From a checkpoint of a small mixture-of-experts model trained on Wikipedia.
Size: 8 layers, width 384, vocabulary 26891, 59.8M parameters.
Below are experts of layer 2 (counted from 0) of a mixture-of-experts language model. Rows are named router (the router's row for the expert), up (a neuron's input weights, with its number) and show model dimensions 128-255. Each number is 500 + 50 x the weight over its row's rms, rounded and kept within 0 to 999. Numbers have three digits each.
Before each expert's rows: "comes after" lists some tokens at least twice as common just before its tokens as in all text; "gets" lists some tokens that make up at least twice as much of what it gets as of all text. This comes from a sample of Wikipedia text that the model never trained on. Tokens count by the router's weight.

# expert 29
comes after: " | ", "| ", " ", "°", " on ", ", "
gets: "2", "1", "3", "4", "6", "5"
router:462544466429537650427439513500453465596444649513499517555508447515517506498490468498517543444575559426492482511385557419483461503486501496506411437513459445423457551549458483506511587548501623506454488508598468544501554396557514439564541481497575502553576506524549477630500554488483518499503532516482511468499470414552477466600481528587532466469482422516505491516514533470521500487562
up1:455458483498494570462541509503497517481488543468393537529531383564458503413450482470388567436492546437476433500544543515484348464453619375562487423491439537623467462471471489458521442508443501418542480536559468512558431572494547463463374544414470540436435472487433426558528517429462511482540485594610484454546461501478426511463449534514519511560478494479671580569540490450471554559429
up2:493521480546470453424445518515539486499493407516416434533488468421346533509524485514407571496489514556543476493435577598526538441395559468487500422497510494435432489443574559524462535472543448431494447516477521545478563426536531444520518525433374497439442463494511490535458515571467541529434459594476546547579515475589524454610635518480447549424480418496550528471477517562524461600431
up3:519503448490466546551521479426546510577554518430457559446411501530501492465542529545484541421491472469468514490485534470465465436473521475481426486457440623612457477422437460431556535535426546441464513531526528522558441535491518339537484479491572464581494499517453462499451489390627544413571490462471431443429479462583431489432518528655546446547438504529578654525468569474526573450466
up4:550445480540580516488530423525501503552408492509572511537566552542484469451447515535465503565526488590497587552561468549443536464516407447533495481483561479515583498437552585591465414460572485524496513486515577559519501517472491577467494447548542495571449519541548535565490551537465508486470470510482400527549508503472523539428526547495413449526531482381502529489481542412542406424503
up5:572485509545526409473532422503564484463614457485426527516433560459432472553453494496420539477492465539539447507457552606447548379510579552451478499456463551530573462529477597523590489493553464556465433488482542509458462477433488538431407460491507458532517430526490519480426409548543601485473499517455526569478528506549496481598509438490495504575495439549411461484473514628495441476491
up6:500473509532435491503531545537462512469589445546536447445458551504518525579536535542481486503514535443521446524489461491459534457491441560446549545506489492496563334556467476523577440504468500573476420525538556509557518551554443480484322542544538469513462495530406579530459422602593503457516484467524450498487480494474552457554466369449463508628476414548428485515564475465507521507474
up7:559449492471557572404476573555454652480396424466426547505506502547427412538454452499504462549475438562433497517516535685524477516525551538509544405438465535596519505419522439527529551538577505521490460512461508441490550480562514492509436454474432508542555553478452464483397459560529468467619448512450502560482540541498499461518551388447479532474434508473522493383451569514504529469517
up8:597452512471400504552490472458482610547565409457558388400525448469459504557495467556477510400551489479486513455493484614552523379525545523494545533527527502513477408501526452530456571542512460600489467545484432496486524481485552446514464506519424528543452479541483454584446558542457577475498482537444536537547504539494488509549550441589473546533415454510499520411492553471550557544521
up9:546523495640503443524564539529486413529593468615517516539474505505392500494509466471491512473472549480497467557507544566508537496526551407517570477537491481481487465418483433469586544542587538450477487466563455430508455516486473566475426471503450533512485531531483526435396392556478532574494466601473533513567512475575497528541464499530486538496538443468494468574521511460507499499563
up10:452599459436433446491451468444554582519453482522503523457439406463524592448416631546581487554534498427475498488481471454530493489453550595433509533537437492562502545477475475503524530492552529501529418530489518470593431495528559600469470536530467496534494536550492524496458433522554589509584484547452537503500411470494470496498454480567549474594524480568508428546459504550501542464488
up11:524527476547484531526474577574604511473417565528487532405503470476538613481451507483574543594508542459537543534480440456567525548478462562425488480404516529510493520498591489378624549536530482385532540450543547544407482421498509501421520524502449514467513465497552559474458470524542605463510458516505441424503404432472491477519572502521548435509506403526471443536378493476543468533559
up12:599450528512570563501512574477463473471490509547600463493519594479579493521436509518487521407453490529549453539534378469463521504401464610577509488523491564479479431435515422479439575426434507584444547489441531520582507493477504488552527496560495518594564455456503436598481470457480436472547474368536446523553413440424534499538499511517445479451519450517543542587522485454571491464528
up13:523481450415579491534467414457457519586493440484575468578375572424536550454588365603457440582479563565499520549422422419468529518391476476449453517495502448528596552490556533543401561475537493463472533475501510527559486466498452508474535406535483523494412561545544443545429525574455517464502462511547427414545483446395506495448445513574499518498598502398570513493489523466550491525559
up14:464527491507525504584521410426536529545456442520558482447482444434546590518529570559490659509469502566544495509517491374497588550440508502437565452423485464519499503328559420522492577458490501469446537557480586485449501563457480545505561467408530477495503465508369520505410500469487524480479541534486443559496496473419476478522514512479527559525489429435515575536549541503554402468410
up15:469415453544501492446560503494554502554521526433435482436460498562562499497563445405529498446496479418515549566518451544512446417450508490481502493460445534575544466495622530530425453467535536515451561460599576553466530402454562440435559459537502461628520507502455496489495457499582502586507525398454541426482523443501520556580517597519483578539456452456493505508525524509432495575502
up16:383434441557537529555558459556431557515465528614462516424576460441476564479493507465417495483459440489485450446496502500505415527518512433481481468478417498428522449565482567536466482581542499457526592453476620502427583559507509458543429512549608570527427570508442562433559506491464555546430510477548404478559479489535484462439572418533416492504445466542494475557486486496541420568483
up17:463422479575465523456469499517480538473592524546487529554433509439435483489468535503542437509545609454476477475438516471464445453557495475437474389422481484464483470389525511436415571408531556514524492423532530563423541443426524474486541488550509467524477473555470465588549430473473463545437495554459523515508570549453538484513613546504531569487467530437488491438485581465484536492587
up18:437471561542509501522515493487482471474543539442590508432396405484500552604545607521430545546487550508510465459493375450597589516410506529506499407384480539465533491473514517503498487452489569429489480464454561518400493509548461484413496533564431516465476500496504468431615495515507528592551476472526393460550462546493513428403465439442512510433429510530458439483576443480556638558413
up19:531527458481514505565477578613534531459440377485469462485452507505477475588454450492444511488495527424540460512500468461485424489526594522536476438435411567517464453448527400480510454531542458400361502419573505475436463505554513511457438606602433512554529529561518444464506482548504562534506518498538468571463541468472468517469433426496549523533471493545492493489399536527470463567513
up20:527414456513522472512505518446516454533455463524509519441608479588411406548534477517470469549557429562493470452497443601433466556551630498607482504559450567468473458512482574472394450560499558482465433471459470507536506523611456399451487485595438466452457491514546474509446482594540517555569514553451462471446476476505518496543435516418490464525481423517567422439531511545557499478497
up21:460463462527503421538509321580620498603401544461490576485586456476620572452392485569553506567469498481457540537433541501547471532532469510456455538578531547552571487551392523464420545513616549459532561496478491565492397478496543477369574529613504504505482528558542552508562421609538539455490468499488402432464409443445473483549476516552495523463429473540434499544494528545499478566567
up22:513557370417460518515485510492428451553527509446510464358454555432454455501586463555522443451548487466520463462516464434535519525557461487485431490529427455567489372530479481549521504469485496566400404544514558530504554576571560464485421390495529437581486477492445403444481554467443610575482446487405481485473484521540474490520455451601535565372632493571466544531488496501497554446535
up23:496414461609515542501622508464538494538480475506515488560499471516562540497532533648422557426509500514562495470589545497527414495540445542554511481462455509474564547411493406452455591450544484502575592554539625528453543506506508562491478443465511479527503434481514490520451471501505515532528513470478474564491440494467510431513532618544500524545481473581551521505535612481493454581523
up24:497595466540465531517571510483473520483519473504566590434591548514449445539524474411508478543501547456452530485458558547515507523454537549494546435475591431460552453437377535513548569556539540540493561472490529416558569460515527422474387486471526534469372472480519444522531553558487528565437458567417576538557525447551394468504637486537524569471453536438449474563538482478513423540517
up25:455481531473559490464490451374539432467527588448470485541600471493520473480456502502495524508519466573550549501385525487504528464436483478467515498446506522578523488470470536534478469525480475406615519531536531533501463524435510548577520504558496607552471450528453485538520490437416443488493538548523512393457459540533514436494452646451409454653437487467436640531560486531586497412512
up26:561532498453401486477447427536492578563513484511525553468428455468556445517516608472453557423425471563422567493535441562514443396472483445514418501515498540488494475546525507506427589477570523566477537446427511463487547512485503531520499500559500568499487497458456486529463533490535536412540448430555478546537472474491517553584495516514510506499507462482558619563521469440517551474488
up27:483451477537437466557561425484520484462480541465613507507593509492521523422419552426514489537417516497504536573415479526543450412597442579491449458532490534560605466537584566468544547535473533486426507498531521506432455604501508574594475515496564478591450495491474596428408441530554503581479552415466552516451516520387443521533502457496472551494503530563468552582594525573520459429464
up28:535465499524586517537543538572450462511427498526525429521522413581498485528515513463596490540439567570473504492588345617409479529568462462502518544580527538456493544476587497461524437533506473528436365519465570561536593503474506558446483481442431511517378486489489565550443426447498483541570537562585552477445522516516463511493473542496505557526536475575621469498475544460475520456450
up29:499545586536491465489539522489526500530627451567499480533536519411425494443507474434442481509508475424572501529460551490421494497532512461466507552506475453581458526588478577414584482482578563429446526591524497504522533522541509457484428493419524484515462413543541601500429446482579553389484412596414535557506488523443507420490527552420559429523559499499511611492464573469503514534550
up30:476584505477497481523512552525488576516562455400511545510419422495459475562387424533468502480520528481503516492528504454533470480402569525541557483421517557483456507540420534554500511572534572562562522433534496444552503502581499480477418431548442562572531489549493413507488454557399566430599459549505493590502554511409441516562552345509498532602470472486501550480436517610493564514514
up31:519492493525430402485536518465454547479512452467471592516464495372480478402572485475479539639492536535569531538372502528489572514532476532476553525474352467477607510607487568429463554548646571566570511532471539448571469445519539465508394435536477452469395477501517446473487482537435610514470505658504556512513549516588449407500576482456513525506397494518520642466552519422531505492537
up32:511442446507453465491476534412505473523553442454545549442477453534482553498546466514604498454560507491560507540437502510639511382592419486474496366471477540476484531546492581488580522556504554428458653452532574447527510542460477438493459489543499478544512594458457529495502519633494584479607537532473581511544554457494535438531497548442511552501464495491453583492511529513514588537485
up33:516384491616523526450496581452512527452549434500524523409360505548460449556518460492465491562568438598493468470503416545531488561429543450640615524473512475497573436542540532485494493556533589563502505476526511531474441452512476524404520456573450386482506521512451550532518515561512549537514558465498456568507525488528508555460419463426448555540453427518535422538452508535536463518528
up34:442530495555479587502473575491540561549530542447415514638468452558471490453461536516475490507410595422452485462516480490572462499520481484467471464494456532527519462446397528459426429527402478511480442496539514495461467500544564450473510490464528501577450539446500432523583363562541442491551488463483537454489568506544496579413509518508507593437408471509467543452482521482475551535461
up35:556450472502483407568506514537479455542498350524557521514501369492447526511520442538495548554454451546539462588497504420453553518492503458469525424418508483532503516453493477521455624501429539468574435452568582612473554530470547508451568537509540582509516615541512560480516554394503475493516502514556443486476488438530513514526539481504489499560459458434405556600536483498509427671448
up36:557557467457414507518543472430519469458509447438558522516464445395526573496519446508543544696590492468508543505536466486567554501510475539532451451455436536555521529549538476559489644514511541470519504517499556579483453503537508539471475529465521477627554496562506518465559539457555562493509449550548443548501419485434496435505483406561511468527576488468488401406466519513522466515496
up37:506537531479507531540432571517433498411482533540467422487465508553500547579465529596553574460482532413542472530457486464447548480415559473493429482458501601492450489517473508500480517451467478516470536480514532525513473468506503583442533518488384588504545500485401439576491552467555483433461559360432478530516436385442565549511516455507580465427531451442513518552577475479528495612513
up38:584474544433560525453495581516442562424527446549501588586575509402439459566505487545584522445490462585562510555486385404465482478375461560577595443462528563472431492456527513459464403498374546489534610455426455552571478447574504469641517477512532549540474525461504399527496521521487482504550469476547480533575506514520446428489616592385529497546535499446519510459464559540530531405553
up39:467591499630551450553615576457585464462450586474459441554519492497365500481521515477472518486569526472468549491507355499457419454485457464614581511487476525509462481525500513467514430514479492402451471506501586574470538544436520558482549416499453440469429450572547660422463514532444446493495542489469506534525563488465476509461581480553552497436456518488472492481440555513468457467446
up40:454451494536521502484519408410504511603515415545538526408559457483569499552509461561463459541461427474556489523514413609506516504679480505514443487528485480491619519582483424451556479473519467456486456507455471527459499542493472479548513578504528493534526609487486530428482501463570516502534508497525539479502571480516514441491427533404523528513488471539528470505594498566500479509452
up41:508511446537532488463484580541426568528501434482473547492394509490513511607466440531500489497507518473486477479470416453467443468465468624520469502444495579531430459478548523486434498408456451498461401417600499521438486452546514640484493540589475505495498484471539498533555494482532525507540518387539562540476382504337500460500515418396513453448525518576513485633458453517528542533482
up42:520594504459418579610454571513417486522486500488437555455469484502429513492538526523456473496380482575549468461496527503546522437413543490528562455498499566471501487448414460484467518535481465551545439534572517575533487455507492533489443572471498453492463550521462452538481550525517475521471512492444583568487534516518476486431477367497464510610485520412458503432483466450469495428464
up43:425428517522471570550482536483573519499527487482518475459579479564491513535504593471481530464530579500524580530513539495522447483483560454465466499524577474516575431529490532569520383508524519469481561463481515701512505419499484477569473556509477487553477558484548521553606462507444458470595511560530457508483521460514523553518545563493584460522557518423447494426502597554553484541495
up44:534485510493532482470556430457482574483468567407506441443501464567609494476495513540462554547638504595464484451490499493468515552464485452526502517470457461506533543621476572500473479459584436469529446506462577543526448430508483475491536472497573529486516509496597554500590491497531501444604475451531490434479432489497536468486463529489515464473365493546512499557549483478536520432367
up45:392497484518389589522486497498533456511540522562485470452521404442434477518492521358416479519528561470556556484490473539554429511467452402462579553547550464476529409522443598514554497508525471468538534487490564502402552499457553460581417419538448523532496383505525517450592616541455532384534493395507544546480560545508558530474547530483494451437406515453483567434400530459492571555532
up46:440516460476498457444450492546527463587448497517471538409495491339579499527497530585472486496514480564537465518502514411578519496466494380642481468545413487427453533525513512514458453537536493376608509491450584526485409514503485482507511583578499543518531441596446609578454571563457586584580493496421531536444402515435522546515465453431522441508587526570481544547523511530550544461469
up47:450404490499488432545496568470563504507487406452469552516589438515484497544464438525432498396478437424462407566549481518493393497446607555544508536482434568491496485561457479551416492502521552472378566406510488478572397512473430430484328564627408511510517498496514512528559476575489565511534504572450527573529533449443464482521421474574497458543527406500530516461421473459500532535467
up48:493495537525647521570539527535443464565524411539486487532460513518510494482434408596499501459350426484443461465522558550509545505506590496563495511439480516476491466481458509521484493499559486480428432479473564478574509507490395407482520404609513563628522564545554447501574507450436575479501554492519480614558472456600446469509502505521569499513464419452440369583404517576490527466472
up49:467458489472532524472538475529524442455541466509544531498542502442606530356520469509535527540448591519365550475453438480429531512534440548454475545536449478531593548515502489559554445453506491437526571525474522472491496535535549528473555534579443557505507423536465559444485501559418487446510485450441484409497478471495496479477544503552462465501477458426514484559528471504522527597403
up50:452423496497581474506543509466547572494495505541531495550550486545523462572549468522535463445494463472548523556427530589446449417573506507357461461397530503589625519482504396520580456498517489428451477387467463508430513527541503482523515507489485601404573560495491521452472528433503637431526521488506522493487602487425559514534502524417504511601465459477503517512489535473458522583511
up51:530490466516497587437507602433423587520499434487460489481462513478415476487491442543423454544501450545450515497489450548561532451521503438548512462511431572566446514477538463541493605502540483443461503532572511453511477537519512586520501556520459518529521572503460572546472452460613528561525504493552577488446399513561509451471468432598451446557545504538583486522543503464467531458464
up52:437541527515617435501479652407475435508561514537478447570566435526484494501419563475346493438519480474503408495541487530482536523462517445442450467315532556494465448498466479504495461463516531510486494410524447556449444495470490410474438497564434574580547442585536460554519501505437456501451502494559452472495486452479523431510480490543514517451583469499464568501394539583537479519557
up53:577374518558508450515567486488551548550442408574515491517621519568473488508469478617504523516488390401551537517536484549465481564597504536437559510519490514512678453505464484561533363531507461482493470427490578498496522450485446420403499464528405488531476452479439461428406417522474530397489446500572530464490510508497471459551438560461540467552586433519422482484510577464547508499482
up54:456543476416517520486480448505461451485521475490549416520459500502558572422438425509503513555600481519473444566418602474569570484456439493510492560512578467556467561458540512560447528364521433481497530504558511521562503502456500594519480513497444507407453543545480541585534437403420541502446504506506533410510410488521589477442492513497423516502429489508495533486583449435464527533518
up55:462491480532447511431466580454577612473471448464464495520516495440510465511423517440417506567529538463464422516483537570486494434456524584501587517465598503538496496487408438424672569536532498433453472470425472439527508558524509490433445466538395495445482554505624598522489408475572483553581428516589570463545477475477537506443477458573500518491540391546545587449458507471457535454486
up56:389432509530499435503463465513459440441461549469560533563518529507525543475560421475533489494485536455449471564508503449425508514456458415541568420540494516548509505484486571450489554624531534459476586519474511491490557511495512448506413471438503450517418571509417520592448520634463623547519486540498488487520560437536538484498489583492441592443534539466490455359559509436484454606526
up57:429453440447453503580558459507517514416456491498569547458553413484490508550629386459473501443608411433421421530419515505430406488477466452360549469489502480509461482486571438573532535490502523548585445441547538520493512532513516513479426523559557509514532440499420544531472489446514550511457521507531525489537515509487486620449520503563526596432508512401479518567516534505479428548524
up58:493427430408557490588512462522466479553463566449546483528573571475566468517496458548472478465500535434522454554526491424504473520464561448522517424457567486587504488499462530618446558544466585520406486511519520564458448491512585530489381474549533563515554498497449483497563446496439594561547506420629466457452487412410469517478465577601525600432565514540511430444536541536460469554522
up59:532530511508499498481504509476584473513531406538496526540437519528554522484582553541502526474540409633550487480516470420583631499500498568515477515444502582506537507499598504523570443486604506418447541542477543570521509496490490418402477518495511521428514381558573583445530501505517537551455463430501505482532497472456443419523542463608620435506544509470489482546443563578483524438568
up60:536459521505523562476494488470488455442533441531581400568492549463500448548508557452434513432504483466513463525504430418516470494488459577500499416495485537479499486564515437439449488470357490536469563512484524536545536478567489567546514531574518608469519455464524452572472550477554488391513474486492441474520439437486591385511514533459426480540564407465469501608566442415601518478500
up61:461531543478484442512520641563455470497578508430524490528439502500482559599449547548490470513519561474494476491553448468575495432494552445554557448445496504522497459532407434510490550441577592409566435488488505589456530505462495492462474508529542580506516395509475552567550510511504559544567429485461493524487429520489529412431520392428558548598516551450488587501492474583585431616535
up62:556484556473522442539466532515545504605457463576439557467476411533607455498402528559494571510483469571469497467457497512455594517487488548474504448473444487511478479443373461429462488508621506457483566481468403541569418477597505434483510416526495508568486477599613577492513552496514458401529485530492513556537425480551495419438428541466429423490483456423535572531524478527521509479495
up63:476473479539443481512485490485508464550508435614553520446486520474520420480569514495400430479497496506515515480415504586420520478483477472441510514488476555692570361525458436535496489533567526431443499462492554490553533653509482458453425481550550454551485557512508498516474461541608504447406457485515576439492496481464539528540459492472469469564585451493436641512572536432495529543502
up64:531493458460559478488575470538366507496535566446510502499463494428512609477474534473475594463394498578506565457567390510479504469483498531623506435581485569516546519409507468461450453472533509513510487542471552585499570481429512627453548518526489500482442437510445527556519550416466461432420492510506474447539416459459522491459522496589372441492555509490561520535521453497554471405476
up65:454420483561472483555513423588552544537432498501428627418552515481554460626500597537461468558466490493537540472412509566386501528519545563488527365471439525534463434381433569431489513565560453458492522391492532507529558570559471527475469507431421454556502441558505536484473498549531542404459473524498603498483521500486542583523437395445483401488508472525399439423512496539488506512421
up66:418487458511533484509678539436446517499565528484386440530437506480561517475474483501489491563470591530530529476467487555552534362504516427542477525488426484416491507506584493423445550557513520481525500600403460509365428460431568528611498524506489476473476538524430442513379558529634540509505494555489485407431537562550485473487549503449537524505454500515622540414607502551477509478553
up67:576416450472524443471493410445534528527504415552553612437487511515486431520459490549507444529555442486522453477415476498438484515577570558554466544529386533439514466538498498446471421552530575570405437480454530467555498459465513565492451552515410485559532461485409432432373452521476584492507491569471540500467505523457424399513474324400507466538473506520590512485483520486472542489471
up68:509496459438506580524504524541463525553465461483522569331449428500514632447573439486448519489494470485589495480471524463487470476510473463519531499495399548598465426479470560415498442481445566463598480532549434476457425457529493401501425632473477497478439415500443479585559533560488534516580588603590430463551463482465517504498518474536570596554453505386573595505494468474504511518461
up69:538467501454586517471527383603519485544486491585562549478492542402633505506546537455470501457457424502497512543507478476446528534474459545546514533461382627459428476442552494489481454492486552528471542512498562538619577509350518502455535585496515527505555519478465508530509546420417499462472464496471524482513506311476597406415548537447447509455508466491475531474598516407537514546510
up70:454445483506555552510445468571487489508544453529472517552499539436628509508515575522515506502344596598587516525452464471504466443480479472495454381496405489448512547431496569565561492533528456497380468450499480515537425545525441484531473446441540520530510580546509465445531355548465576512463464579523400463592555454415527497615489469497502517509531468560569453434435458493589449497492
up71:520597511524405490530574473483446528476472456582544509511567456495467445410478512487599496517512413475550557596544493537468509534516580571440513487479425525514537502543490481502504439517429499559478602455536521562486520491442517523486424558518513548587508507551500444495467495448496441583432474537553536616489490500434435440452486522468459487642493514535515514563489505570519506507507
up72:447510540498618479618461537467459484450458616432524513417484515446494519528490444440487518458467406585521522570486544476491533434456487587558460516404460549632448509580398498510510471582473562485520581475542440475518525587552520404512450436517522513484500527495526535560500479520470632487533556625426448560495430460436550555522569512483540521617470485442471511515555512481510440441570
up73:527507461496490474555534545474469485573541400509629527537485516522624512428532459542432524519472441610533552468504516446532539509460509491495534515438465507520473467534463529522546481426454529436571475493560486479490576548503527521471462448428461602514401514510468505519496456466466462457581551540440476503485492446450516531511516476462598559629450482427557519572561484497513513503501
up74:550543499490508432476542540450438448426526468599457409500476507350564561516538419461488496470488512572478493596459482460621550430459507569564522492513469553467489506488504415476464571519516498531606590532528545516507524495462562509480510575432420596558503454491423488606491566516523537461520473529383421512484404446457485400537555475475428500461617499515573423604470481580565471528516
up75:481519427450455478555493516467485442464477445471480555591430407471384482475496486540455524479526489465522453486503543574493433428531531316558513406441444521537463495525452515631469578493501521455510506463532557494469505500547547528460499410400583574548545558472518477541567490472486464590528456513429504481499506443444531505508491512440516590579577504472504442475499509499491484514479
up76:379515488550560561499474472515590505582471492450464534477494482478529497505458565565481456477465482543530582494450397503524520434596506613514396547396511475467554494478566519461441494571484492455571524524443520580417453492586567439501460487449507591464414436530470506469567521441507472524448405486476436465372464424486531490507562483519577502520529487508540608493600570497536498496486
up77:480452478598513550473454499528596517623527535466434420410499542501481557443544523504564623497468449598534533553371542576524463450510484517473467486471465503538501548459519447590489542518492460470574407533461443509449494496407497483644475462535491523520513513458483483483554503470430465423525417448433467553469408495542475496549546581419503463445395512458573596522535598577536545565448
up78:490520489522520564528506446462435449483480550482531467484581504409444559510456507450432580498489526472511495467542514523511539515510493499484446417503514500621551525441493436459501569530429536426400471482555509516534450475594541518438379529496461502558482486530600393491524476408585444473554517587546452416450507448569529558516427508508465543461483471512553485532426482445505396490437
up79:515534527518509549568482431599461459497418545447518432426557523569471542504406505556448586484537477493504443463457533527481496538432594445503403472469468578596471515491388448571541507488480511467483472514495442487501458479491473492456453522552441467558521425534466524628477510434623460422508513335463481532528511388515542531605505501579495495450545488489497396551515485464555420522405
up80:565501529481562506434507421550473473435504560583427467545517505407492657477477535515513587431478522544525441564481398456549491512418476486541549422502465594466505548411620469429507511444422521483535578521516486539543428473530462546561549529395483503461523503489459434447526430473491516481564424440501406447485397428473520353499548532456468468497503459479534428451459554530551580525508
up81:434511504599406555519481547490483526491464556466488520367458505517450512542437499508533553569538596367544570532399477428535496532523485450442509510445450589496582518500542447471610574538520468463541544467489480531474527473486493467504471452518481499578506564518518443492493434513516464455549455526496458461497440410539555405443523461480581489537463472559501506496445485493582479499548
up82:489484481537472425542542457558550481504539592548548506449467442562501530542480596413588511429511525517517547513517361592419427473426508513408464511521503603503465504434530511520444427517620488535410508489577537566454536498464474482404480441494518463504431507516486506531470483549475499526516514453488531511511535493463552539496568524444443511499496445416546487426482458484515564415503
up83:551511499549440514507505556519518456489579492442401598415474487412622574524512552515396479539507581581530452500581508482555530464462551469552455480550447506479406471517572544430528476550564582470495491465520448503516486555552503479497480525459529557518514479500446578518535531480589586539565513483465573577439459484477594460519500431555605442503512524479455468423510478483511579460452
up84:464474524476452466564450614487459512531554393467449437573526448525423460494438457535361546461480490464498475471524510485504538468523586485480542427412445523498516546557449488547470545448512571490523501470582461463447533475531476464580403614537438499603527496544515435507474560434454598513591503605642485546572498451460636426523498508497500562525444479504433561474395522535503477471493
up85:514462528490433524502596539479439496499642523595511484514465525347513492453504419545450541548553519435548479563488403492458505476589570486542559576400452495543547494494548586448486572521568567494504500534545428474406517448449573479556347544498500523479479436522511581482417488510478467537477546524524534485480550562428458401506615507509484467677427538532534499519465558505531504482511
up86:525528529506480503579506510525502514533586455542475482517508505419584369512491527539486574533476540517539491472395552521436491542459501505410529434528434417493489458486470608458505469585610489453448567524464493460463516488534519505566410557496592506479478383494515470454484540514486485396392487571454515441464469559567491468555504473417461452555481479497562513523578514462504574515511
up87:483447518476560502601515428527447510498449444462517382597374509532488472454474438496504523488517463495482518553578489437558524444553507425511633471464357584533541495521512503547505530483472523545501446445440450483542451541539514424477484533645558477541528650498541442553473508551494559502447488607537496533415478547444501571474500437523505563441386522411457583530481542501505530489528
up88:408591553536580463528509481460501532449489492375530338542472508556361441506482566529503550470447460533525510505511503441556448520466585496517526479516553507592443524506387526525488526461412491454463411559565593539466523483486498482457508509434518575485431471513516588577559417481474516456464551425515519552554430511471472447522573580549534477480503493495562484630536488481554532512475
up89:490550514481489498461511451498518522490581475488558475473423521374560541523474502486528424485486495568450501583505476430519507515522507499537494430504464572497496504511540439487555491520513505440537522487488545507519518486366490496545517524523517569506493564464438439525475511551539565505495367460383510415515457458507553368512536482476546511454508508450505624464535485492491476614480
up90:563437489544474560474593517503468531594500582527541528464550503448473556523532541542588451597523530448472482432482544588468470403483609536514515445433507525483573395463678485452470494498549510584483410480510530463476528447543484530546446591603444486500492447532405400440448489524529518476536463543481556493457496541519490512491529405459522522504409504517515510370519527411484568477493
up91:467556458502536573538467594477494492462593526568450549442464484412429503541419546459445496461435491519486478525432508536505503466412530432482488480513474519496417479448418626445418581550542473426527466495564440548520456543578496509408474437379471494529481435553495550506470512451517577466523515469480550560527460460463517507528447429554539465573493523402444435482531498527554549480540
up92:450530484439466379450491403457585465547426516418525564451512504490536513462544463416474497563508459509612504533464521430545470474408518497520447483605465462573434426559472581474491619513485575479487446544528552478555524543553508476596508499538515461558456450523493627507406510581498521574530539616458506545516476483465507486598557477524521527539593450509466498557586512500495488438408
up93:497457479497452540427519453483519433505542417576483437454531483463577513479542549539511504488448542582577601521489424525445515518462506467508451441509462479500496426475472486610504576516488464512428574406464459528512594563496477523503507479484527545484533603622482457464467525513477500475351444593484499561724463478393594418572507471463471446463526494501453443465392552539593454550495
up94:464523421452475582412480412518534551489445498587458491380535524478557536523555479529471504505542491531543480471481544506490543509462531397494536466498454469561478409547502542578568574470504484502451416454487481530505551567539485467425479495552456526495536498528378547494519532493508538444447451593433459463580484454386641523591490540479527517505535511546520444512428495492499469620467
up95:454508472490528562519524432474505470479522478526409492484520488460542494528473511448431616480440432500587521500415494504505579436496461450501413494421507472468479493502415578463524507554574504455541544429555530508523446512514482459505514525450516441522498340469500546446455542465533545448531485494473507541453486507486508475651560404463515500601532451557532523484526475522548507500500
up96:501550478476536519493528435520471497462537517511464524548506447456590520491553420529420487533563521459498591538482490557477489381434491564433519476509503501475487530454560587567401517507524610527465545467437512433494377445511522496434552450370554538499503468575458470540358498550510516421466434449521531431528536508453419550515489510607562529454480484405478421471498515485455542456508
up97:510481503550488478494478466571531482495526529531447489529418514408604439551582410512483555470516541551491480478422516596524492453543527476446513560501554415491462502479534512481504529533578490495506582531546491466457501486453527483447498495520506472511499441496517541410432445495516541507492513500557554508526454512513459450482550525405569517449499474420588490549513584575521560469514
up98:470535418436541507502517441543565477495502526434554617379512473492568560515557493522487464526493493581582509487508508400498512501430443473376495457423501537456488563426563511518562520465495511443525586543469581640398553515560487505383417491533487517621507415486472563507495502495519498504572452532497550437423457472439488484528509492438566519525525447477482517510520524547483407534493
up99:496509519541509473512463438544521527521432531500537423483562484504508439652520503534545486462538439521584561502500492584428421552616571483458544433455459547547515495477459476571462527560464486477533463417469458509558568561481484475419525516469456505481489565489461468475442483479522463479446491463517549479504497464490511534514411581460522522478522429459476380542462506486521472483397
up100:519465456570571533485478427426513485570555547465477518565482514522399537460479509428516487499474552531479477473459513533543391516418560470506456486428570477561464522462492591496521562498521500456496540373518500488615551590531495474477473546477493573501503534497501575548472496451546481454485395599402580488588531520505537474535592406484549529414481495504516583514475545514512573535542
up101:534451444503494621588580576565532507486457510488456601414489504494553581539551441440573473590519445545532516495510480603424444475510467514477561469570443457466508477469543494508546406524499456448502440461533493463490491447539514498536486531470562412563494624466472482364514544475531470466534458496518514481498513514540416523522533433473569518405420508463527477503463564489487496492498
up102:447405435525454519540522441573477556432541486512579515520544504428545573496534470485544530503506563484506443532526575522507449438547529511494512528547514450465536505464560543530510512457576487494486428523554480513518466522502523613496446534578484496486437504461466538474523454419541506519580521515543536533534459450522535450474468472546578555456500516407609455528735488538531499563493
up103:504470481526636424509546504505506486433538499555566501537534505426546519446532587517438459500393502526451524483512434436527481469512528546438523434424468493459476532568500468604511517490491483483439583410478514575419597594498544398469529547482508452478543544523482468480485498456439616407477486549586420456468548481437625441541516556534448587516518495480423526439485519429502454573463
up104:488529531521538437505585523583473500479483478538463446521462516549547522445526483521547582486471479483487520561525495472418503539519455426574574505504547527483468508560494462455418446459524529524396462468463639539461597491333493559394513434517436541456516428480461483596471507492493510435580423446525506565596471434535503479517485557537513466506566456503589568578441477499519486462457
up105:506595490454434558489500456574559510497498471457470443425400517439515520530481488554530560489445522400466507575509458510522546502543466511489569404489402513505512476474529430475510522469460551425437506549525506510477526468482467521417460497476517553542503523473613476498442451433508509509394465477452476410472437405514480356519612540447525484587461406508597471445448486470606486516431
up106:573490515504422559498501553479471590500460564444450391509439507489400471569460474558488501496599582513546549476514416549420367468564532535529417484459465519471494335476460511442493557489466518456569541487383451582443575462434559537534481463487507469557499568527530505520539562501484491550471518505457504451474538535535468491424543563663544484529538491482484430513448557488518510505472
up107:458382517520593493545618515444554480496487574469608443507522509530487499465465469513576515604505515520451531597435482464513498480539465462537516528441525517528670506545547571549466432488488528532546421449446405607496435511453494545485545452598540439523492552534522476566513576511466523440478471490482409475512491491439421559431549541574514581475445468382484525593570591547531540540492
up108:585515460470582518532463424587482515604440552526549504531489572508517450543500556511502489497485488573541543484538528477602462486565442538462486520485468620639511473429555565476448485481486522555515479523470510470482429490576474454430533522512570527523519517487453474502573437557582549490525509485550457446505505482574521450584503453548469555506502487508532588461477491497501505445464